config.yaml
num_hidden_layers: 13
hidden_size: 128
n_experts: 64
experts_per_token: 2
d_expert: 32
d_shared_expert: 64
hidden_act: "geglu"
moe_layers: [1, 2, 3, 4, 5, 6, 7, 8, 9, 10, 11, 12]
router_score: "softmax"
normalize_top_k: false
routed_scale: 5.66
balance_loss: 0.0177
balance_bias: false
router_bias: true
init_std_router: 0.00858
lr_router: 0.000982
num_attention_heads: 2
num_key_value_heads: 2
head_dim: 64
vocab_size: 1341
norm: "rmsnorm"
norm_place: "pre"
norm_eps: 1e-05
positions: "rope"
rope_theta: 10000.0
rope_fraction: 1.0
qk_norm: false
attn_scale: 0.125
tie_word_embeddings: true
parallel_block: false
extras: ["capped logits"]
init: "uniform"
init_std_qkv: 0.0404
init_std_o: 0.0404
init_std_up: 0.0404
init_std_down: 0.0
optimizer: "soap_variant"
learning_rate: 0.00546
beta1: 0.95
beta2: 0.99
weight_decay: 0.026
lr_head: 0.0319
max_grad_norm: 1.0
warmup_steps: 200
schedule: "wsd"
decay_fraction: 0.618
decay_shape: "pow"
final_lr_fraction: 0.1
batch_tokens: 131072
max_seq_len: 1024
doc_mask: false
train_tokens: 730300000
max_steps: 5572
dataset: "wikipedia_en"
Below are experts of layer 2 (counted from 0) of a mixture-of-experts language model. Rows are named router (the router's row for the expert), gate (a neuron's input weights, with its number), up (a neuron's input weights, with its number) and show model dimensions 0-127. Each number is 500 + 25 x the weight over its row's rms, rounded and kept within 0 to 999. Numbers have three digits each.
Before each expert's rows: "comes after" lists some tokens at least twice as common just before its tokens as in all text; "gets" lists some tokens that make up at least twice as much of what it gets as of all text. This comes from a sample of Wikipedia text that the model never trained on. Tokens count by the router's weight.

# expert 14
comes after: ", ", ". ", "the ", "and ", "where ", "that "
gets: "and ", "that ", "which ", "he ", "He ", "also "
router:477466513487463538480480488487502509465505510462488515458491538499458510483472518502448515503502498520452502484530462513452517500472539542509501534479541496536523511500507487487475517516524522494497511509441518473501513531527506496534522449480460502497470525491516460495486536495499529506482471558499503496507490524547499474507456472479530493520538511509553477540473502462500523495519
gate0:463515496502468495465540511504462499523459484473474464547488534493501537487520524505442517515520500521507537513521498469497491462522513535487513511476518493528566476484507514451456498435485498505525519503486495517502504466477489471521503518491512488469454505504463492505444513485536489530458498493517503489501482482535494516484497499469476476519561473454455519477485533514505504501513
up0:473511494471474488510499491510493512494533515449492503492481489503499509447535506520466539539504512527535536538542475465483469446490459509515506455520500476495498496490503531461464503496470512492458495478484483481465486459468491495534529489495508484545528534521476471494479473524577466507451479517483498492520490501490488478492481508477465502525514500478471501486454526541499472511539
gate1:518499510517512528436511466520501521490539554491511493475495488463508499484479514501513529480513493520508493527521542499487546506477495523466509510502479522499509477484549513498483508531514519519480539513462507481445526540517541482518469510494471482536513477521552484520504498471502527477503456467499518482513514512467508523551492513539495531515494462506471536473522510467501481425452
up1:534502489536490536446465537514474519478496516491531504492499497457508515462484501475499514512502508513495476519501502487468513515476511510443493466515583526474504512516492503478527506522502513525478539432519488488476490512501517430518490481497517514539475484528506500499542459500468476518513482485498474439506539471496480506529439507470462501513495504501552491473498489498489471480495
gate2:470482508517523547479501482499527505521522463480499496532479468487479482546507510496469448517485480521554484552492497495454508492509495506527544491515529530466474462500518504509450533513526519529454508519484476508480496472548498495505503496498458540511535538540499496494504504517526476436484496519513474483497453541453514522501472479491452477504498482487518505523536485511505492521538
up2:503485498517529479519480537497490471508512500482494499503494535560528514459531465508558543467499480473482531489469474526507508510512469482472508513504463495536492492532508541530550490509517478495497512458503535463484521516477529497532537488526518490466488509481482546489524475467507505563544546517507489495496517490478429540509523507538510485482491547500492488509508494516481491464479
gate3:534523495508473532479512514491468472504530520487532480512499539476536459488534494513457524529532529499455529486516495463457485484469502541546507507508499502480485450488472505476470540509527496514531542462509508474492481472465501502528472484493538496510493514519491482486476541537480487489462489505467521499510453524498472514522495490445521469521533490561502494498487477490525485470550
up3:523533491504518485545511494528529507496516524479506500482562514526521511445523525508507503535523509492489463527522515497472458487475482538524508514529462484541523438479458504507516523511505446481536458472485477492486466506513520485504524488448524480515478502500502489470496500505535493512468501521512517527498509541532481491501552513479507519486496524522481569450461495479479464495493
gate4:497524526457503493501479491537489444483467494508489505495480499480509508515483510506515485525533502506496464494433518503521423502516504557507503517496529502499539477495538465435493463494535481506483497495453439524492475479494498506475510515508496484470501500494497471498499523477534526527453459528506465515502501534487515491496497503513490522531453494579514494487468509466476468507494
up4:522495460537516475494510461472471533517526490500478506512508479480526521488517502473461486518520500479520482502530512465488534460508551527534524440483533446444465492536517517481494536477509538523518471490534525493517539498485533516543477485519542499491500483528497510472456505527500453506482502477538550495484478484468462505486464498498494498490484486496479510468476509509514503536537
gate5:501508500475478442502469506506504518483503505518497485509542541527504502497474524514477529540498533480455490515483530474516543462474522534501513498515506472501549508539506512496521450487465519460486476496500468528536526475459527533530513482487469505468515505493526505514496509498490524503482485536526521451569477490494494495527470566516482495506467485532483511547465497478477503535464
up5:518495538502475504542471538515474469481479501501516470501473483468510540532484508547510497487555512493549528522505516477516504505521480543509518469499539510498515513525532493499522445444502543523460512489503478523516496527522520515441502509491510459521530499518503501478432493487520483527498500505519498491527496478478486484538509540525454487537520507547468510491472478499467494467532
gate6:513458478507477497472508543539501536445438503495507513520510539487477516474479492458531531504508507465503503499532497505465502459476549497471515544488542485521508497459476544507517513495502520458500496472509520513544442488500496459543501484475484493476507493493495478544493497521486503509499470509499536461484487485506490519546463553525492492502491517517505492451468497507498505543452
up6:521522498508520524514480478514510447534510492483487507460468472509497485530505508524460495510502491500504517492468511523498521523556474485534514436528494526488461452521540495561513475527487500554472505547510492493492561514517555534427498534564504527493521499476488495482482490510500515493523511508496504529508493497499499478506517467502464523481466498498499489509522496521508488478546
gate7:476526489489467442492495537512502507512469496485467530539521521507470519485537509508500494526482488527531468523522533513498518474485515503466550511524527526553522532508518493528512488516579526486507491532457473499511485540499518486560535519462498487439497506468484483490517512512466464542528505508517513516510519508499484529488514506449500502492522503503470548536513480539481511512492
up7:491527448467487437485495544497467490517493520484497545512516508501494517469545518494509509501478492518507453521505503506519525470490545521460548498516537523563524517496477503497518493535558503522504483528470484503505473514506503474565548477450539497459484525465478482480510511495475481555509490504507519485496512513501481508511527523461536474497532517506507517525490473539508495491510
gate8:477478499540499511463505493509489486495538443465505515533498512528476486484482488475489457496509532477491542482497488529498470475454550536544507556464493506535503528503480537514479488499486465508477515456512538478475492544469459478493530492493497503478477481489517512549475521532527534500512517515470506524449486539493505519488465524537532504517469519522466517474488478528465517514507
up8:486489490522490479504506493512501507502541456489510525522522528541511484484490508489505464485506490449473544490510484541499485482469548534529504545447506511537535517536478519493480490511490466499482512471502544461457508549482480475508527491473486484475474502510492516532491518539517525487500518509485520528457488545535503479466465533524567484521490501545488537478497510507465543507509
gate9:503487478547507517493469531541448501493524524485504514494525513538489451457488501495483500504536472527453519469530452527525531491463490460520453508462490534474514466537531436481474500511487536513469476514504501540499516506484516526547492502491458495498469512522498457489494522503504493512507554458509505538493509506502509518518485476474501481518548509520531510478493525525467500498470
up9:493502523506486499499470516530472471476523560474506492508509514526486449510493534469480527499491511523458489474497491523496515484491503475513480529471452552490542464537513458490492496505485524531451473538506495510464509508487534510535472499503455469489512528514538453492467526491528503511532533442497497563483515519508501506542529478487520471512537509480527476482512541503507500496466
gate10:497489543508499470517505472520494529516517517503508533479463504497520526501509460497491484488519520508501473483544496472548533493515505460507479470492514515517551506519498521510469513528505502486486534545531494494494533465554501533559511517481474500502477503543485510495535527457479520523515484551510538436494442472504480513498462532514509515528493502519541489473489455511444478490492
up10:505514517513470547482520502508511495516465459468485439510506487483520496551529514490477489557547489526519509498527506510429503503523478520496485460488463509494494480567506494497492473524496490490510463508516506489468506555500482511528481472509461542507505546517474521520516500487524482482513520507489509537483511477446471483503500465497428541497472485520486480520527496517505478494528
gate11:467497486480502515493528473536510516495517476559540472537476507525509478500517503523510503450490498476467529472519539506508517526527547473496504495449474462494519510458500510497527494509479509493498555504475508520541517490492533508475493474513513500450495473474493478519509510461423506513499523517465468482537476520516531504515475465503531535519501506480522512514518506516584512493478
up11:538507505551505452522480525481475480493475519500458522526516477456497524516508475506523485503567476484531457542506485490523533531532488505533506532499489474489507502520481515502462491457506475499540454534467501500489513513523480536505469521522523468529495497489537494495476479498553531517543451520518507544471509479499461506522500531522500467474521491512461512482506494494452475528510
gate12:485487493505506529477500482508506572469506483557484509487490521505531500511469555504523470485459472503516465532497502483481525546510506472469502475487512539495486505523498515468500516493512518503474531499494483510557482528525520460541486502525471520508477507521503484493517496444492512479528447484477491533417524479496501510450491501515516534491508473504491519510550490483487472508445
up12:494446484463504492515519451492497504511551550497509488526552479506491539488537514457472502469562511530489483561495495466520498469483491509507490495495452496469518560480515481496492541479516501527510477499476477482512522457487506514507469467498489515497436531501498497502502520479509464496476521484498531504512523510474491507446541487495514508514512457466463508510457506505535487527507
gate13:512509466532468504493483483498530478482483489472489499498562506486525504552454513493452497503500486521501479506501499465406489459505543494485533512457505506504465488539476510497430513512534504509495508497493514519480545530476457485530454518483476515529503534501494496515503505523524507487554504507485514527492476477480528541486456481482490523517533526473487488509467518492486476527506
up13:533531487496486476479507477495522510523526454452502516514505512520484455526499511466493512479482441534508542519518500498433509505522487545493558518468495523537463500511510487494455499516478476523467492450465504491486524525514461476527506544476497463539485511474525486500491509523494480479525525552522536497497494526490494520481473504514554512531481542491483497484529488466468487512492
gate14:498466471495489507484463535508484495529516447492508527447483514494491506477507464484500493473491521486522462475496494522485508496447538520491534496485535534480547483498495496475514515534511469509479524458481485514470491483500477488476534477436487487558482498510510440517499504517464496503497471529518488496528497512551472441513466466501535486527517488480521513502471458460522524538507
up14:478447516444482469492496495492493523516541469516512495480525460475514494499524496511533493509482472473518499528480513520494535505461511495483503547479512473507466489530529509480525505495481543492502454541485497479478512475531505505477498503497553511513546542536505532525518496550465498460498522482544517456512490543538526424497500460475535516521511476499502497507496510489490534466511
gate15:456491549497469507490490541510526503506493533495500504523470538500530486535490524507459527506505495484495506500528471492422494452495500505488505491486516518526497526438498502479493490508521571481552536510493513492497483512483556502503490482499508516464517520459526485487489512500499509507514494505451524507511464513509495472457497499504509478527503517456487516496481511520580567528526
up15:471504522467474507454541535484521515511509528484478482518521544466526456540532537534448519509502497496509474493509508503415501473497476510475490496487475509529496495439494490457541529499488559517551527499490511507503483513498526493501512500481532548502503517495506464513496518499496502475517499507468510507502495532519504455453510471499524488502527504444496514488514501506557535501526
gate16:492485542455480519443492488511499522468471503525509496512497504505522462536528510488464430563486511501511543471477524499466532481484482514517502518520550477473481522532521486484523541533495525508454498496482492485487501536503491517483551485509515500520490499485481511487497524475491500485488499527473506529513453514494489509530496450482457486509490469546508519560518519493543487488552
up16:489512508519513488571545534540499506525505523495484516496525515502492457467482476475520516480488531488497546512553460508490471544482520517505515485480481527510469514538463501506502490498517478466516473467505504458534441452546519476535529496456497490505467485527487516525473481517462479503531523516489487485483546486543477503491535534496512475499488488498494554489509522503460487476509
gate17:468452520536518527515513481513531540455463508536511506478479507509502501513480487500489486506500490528529494461502493525578532530467532483505493477507527473537467495512556532515504439512519502482494486569482468503477512517520510508528524472543482482494482461497472496479515531486493492460518487454508504482497486440498495454513497484471489536500492506516484528516504518500462466505506
up17:508492498498481474470502504514517518520524541520557480545511516549504469502516533488494527535516472497499479515522467503480472501526489492492485510481541506504521459495504500477505502499533522485531490491455493492510516491475525515515544423512520530474474525479468540470475521469485467515493450466520512488496520544479514487456526551468540449493532494506476543514501538498480508516471
gate18:504481476461504545446493487499505498489492508511498506499478475500442481535488547477483503523498521498536485432486470562488483488499514521490521474468527438495502525526537502469522526506481518488469515519546494523481481521489501476492514503518474468509495520500464435526480539537510503486510517555479485509489500484510490479546493480475464509520487470480481444531518486484483481490522
up18:534538539491492452554485514502499526495513534490476537486521514519527503474496472546532489451471504468500494550501520525535464493503480484527507470514480543528461503510513494498502491543529501487491515467518471510523503499490532462540482503467504489525533465478515499440496474453530491467534500467497493456494514494479509482476505483529568482536522490520527505483501486537500485507482
gate19:503442498523518493455513483508487472444505548434495488466507496485489532494471555504483516488495483511525502484471489493516546515524467542494500504494499491503528469473502516499510504485511504529545508509505474502532501518475469527521487469550523489576481507508539536518537553508528520505477501520534507464478520492523503480535472479475502497493473474518481467454521477486531491503520
up19:479541499517533469504493463487519518477497524480459513509472466496470483522491489494523488493455499497506513539501550481495491491500456487531528520516533512490441476498497512544505443531483500510490510512450518488510415447509551516515490497514510516489524511505506527498506489518489499490490478500499545468488538499466480520508517500511478522497507513491514506550509481485486552507419
gate20:438484479486502443530486514487555539469540482514484500482512493496465505474481499485495523484499481486506499485474493542527530490508526511459479530515497505496514478482468465504473524508566517483482501527460510493497468497501497460531550476496473543479457501509474502475505522502493524504489470480453490493498477514516515503469470537509538505493550524501555551560496514520513502511482
up20:496518495477483514525523521473523479547494493433494530507501442495490468481507499509521499509474519502480471498495534465488504543451462502545512483494521519499468514507509541525499504510497509540501465467485525469513459518481569503481507533499505488470513496515513523484520491504523493530525516526503474529483517513537509537446527454493489486530496496487504494439532488509472510488573
gate21:519493531555523462498487514529549490479488550497515528468495510477501485523498537492526497508472465456449544472472500510506496502524479500458518493539470492512538517510464493480523476580505520500478492491499512484471493510501524515442513522505484545518478537476507477504503541482507494468494489496505476481537511513545511493497494512523502434477481524503555497525481480511527531501513
up21:508498523565519479501484501482487501476500531482520508474461520471507470527484530487517467511486482491463543488474495517522483475531464500506503542534503505491539531533481483449506468589506502492508488519496543475495489502514535505477509509520453523539503515513476505495491549471518494487514507492502469510529498509564503475511497494461521453479466517540531477535481486521500523478535
gate22:495468511469472510518527499514505538484536551463562523512528509520497443484530502502492494510520470503513544528500480487520540518467510517467506510447501509493499490501505502482517496510483503504488480463471523456502441522539545529525493494500506505498453498479504529490471515511434545519497491496504521551486480510518513489457465506519555488518497502537499485505447540474500509522501
up22:520481510475471514496481521509470538474496532499551522498500534509504476496502500519499522514530451510479544509480468505518503507481478540466449504466513500463520503521499488497451547514523511509524547459502543483475479535519501553562521508494522489530482505531511503476486525491475486478494491467517516522494496480530517477462429522503529498517524512538540515522463502494543472485487
gate23:505463517507455493489503482512549453527511454484528494513483516481493510549500480482470481487548497553539487488503483502479463510505494500538449514491510502449478494538494465521488545477521451534488517500509515496466513476458481565513530498493475512490508499545503501529509468503489453490480490516538494516471461504500538463504462483496485512469505475495505485526454513488515527538504
up23:512467512507510502503485474549517529484469503449487505490444528490545508519462471507470442485518526514561504497513496507448510527538489493489480506496500533473509531525501522497486533489530506519468499511509531518476477504459513541506517491463484557490515517481467526493508476490478483469481478505552490505475468507499473517468453479505477512466507454479481463520494496485521484496560
gate24:494460518522533511481523508537492542500515547487472480462471545525528479482513511485482474485497519481469477471531461548511493517504477489523518484498506493535518514490444543491541521545482521499486538476495517512537511459504500455509503499505486493537488504536521472517523517453522520502484534529498538479492520561499549477487509547495521481512547490501505502531544466482494501492481
up24:524524529502539512512507540506470539450513525452494518451477530471544501477512514494453496498492498520457469464490489522484509504479493512513507465513548465525501530539521550511478470496508534480500524526503521511498480502510520499478509511531547518497504509548563469529510518454521519469495514507497517508515503516491520510496505500510501473506528555551491488526529478447500451490505
gate25:473503522493433503524545516489484547494478533504522497489495512510493485516515490522488515491470534491493537512495514451504485499471496545581494512510477521480493505497535513516471520445545536523512555505505474503497528488482486492523496484509484464515492504534471506502422532487484508509477474498526509493477482515505533511530476532505491472543557502505547517508490533510522491458482
up25:492447460477550511486495488533505471522543478491485488494542488507501482498463494512507475481506480517483510505527492548467526513517507485428505522465481494519506483468496511526555495538438499494494440480459536496528476515489510510473540530504533521492521479489524527503530464535503538493513554495506528493535506504512491504470502495512517521472481479481451489491528501487497550510520
gate26:499511496476500472463494513515517502483527536513532515509520510506495504500500506495481518522493483509472481506489454451525484487521468530489474501470516487538537500477470460426506501467513494481419482490498485458492490477561470464528463437474488454487520501493474515498470497512465511502490485507511459524527512509498525515515493509496519529541542500505522546502525525512511444500478
up26:551525499521511508496454477505519519488520453473523506483559464515518509522530462484496519541537489503488473501494493516500510532509462489529468480477511529522498513530493490497525472506473508513449501474547520521502467454548528487498477428493509485513532493482479499490469514465482489499471519513499499503483516518524501493505443461508475506551486509528544480490521496484475446455508
gate27:513498513495475518504505512516503496449487469497513539503545554522531487536476468503474538514492544503444495488488470479497458501460524515455440522476490482491561462549509468470480464498509512529546536495496487502485457496471510492504526471497459513491472515482474481483510480527513506475491513501490493523525505508564510490494513497495500520546514525521522516539472535488497470511499
up27:487492516466475465476479508471491515524532476502479468500489487536504483472511456515485479490520477512503441518493478498509447470529475492505483512520476495465497525532515458464485485465502543473476542563505473507446480507496493488517494489469474503520523515518508522551540465465485457499484516523565470477517497553467531519529493476494504524527510536501503513521497496491511520501466
gate28:527520506509490494521548520473506517516461506494495504490531478523534480487488534543494493508464480523481542487531499538461502523524523528537512483512537447489469478497556499488453498513524534507528505490477478526522493556517510485482524500527506516475529505475481471505477537525511535515532448538499542507460516436511480489483459507506479502526503475532526468523474507496472519519517
up28:470454486493537496486487500509485479497512498502490491469480521526512547490489451524519492501508520501490487484480468469501483469476523516456491520473506537513516467509432494549539498472464480487480494476550526522510483478459456492517548470480453488530452531470522487519527463490484511473511483451519525478490505496486511449490543551496517484474485514481491510487487517522500496537469
gate29:504489494532465506530483487487487519515547512490514503537544489475516504491524495501464492488532485493466471522489512486504507502481574512505486499530536511501504512531508545520438457547501470503497528481517519502520507548506516536512498479460513510514489491500507489519504521489536493510555511530505541434485490493526455462469482514524491527502479509547509524465448492470532524538520
up29:490460511493511567476454470509527514516494570457533514485504484496528501477494512482512520504492506492462526495468471477501480498489509528495490501501510515493528505468483537503521483509492470536458531524558532483487469516495541491526485489496480483514474536448483492509532528510523465534519515509461486459474494529492490511470501540528537465532457500519506524479461489467537490491536
gate30:468462509517493481536492536509517547482490506485514537533533500509497458502509539491458523476520511457509508514547516485511512519472534545514534522479488529501525481544528524489453500496490510500521501483462493514525474479500539516511517462489521507550476505472478527478460520516439517506510510479520529502525527552524483487456478466510503501495492471528512509493484549500445493502545
up30:471432510530522505501474544480535560494510530468522516525514510514499478479489501483472520480515498502484568508548504529519517536459534523482527515505507504508503486509513527516479458477466499492524497511483503525535472503520505502502504472465500498568483509437506529499495532505444501484503528473507549471523508523505471480471492489493494514529487465518524521477500544497471523487535
gate31:484513506482466518496523508491504466525502496494515538484508520507487481506502543481467543521489475504474496532513514491445471506501468507445497543528524493508517451526486466481484498512509511519519448450478532484507441487469501532526527499484455466483459526523552508496508515516473458461452492512466463503526538525530488509487472521491484485475468523471501500539486532523512514522496
up31:490521493521497501518494508493532510495503494519519502522491495489512480504498525449453551492514466492495497510472496518501496499519524543462487504532548454546494453509497461493419487534506542452467452542446531486524519523477464502495503498476483516501451531503548524479487513498467491468502496511501453515525500533509489513510471502538508495491467546508516491512488523521506485535483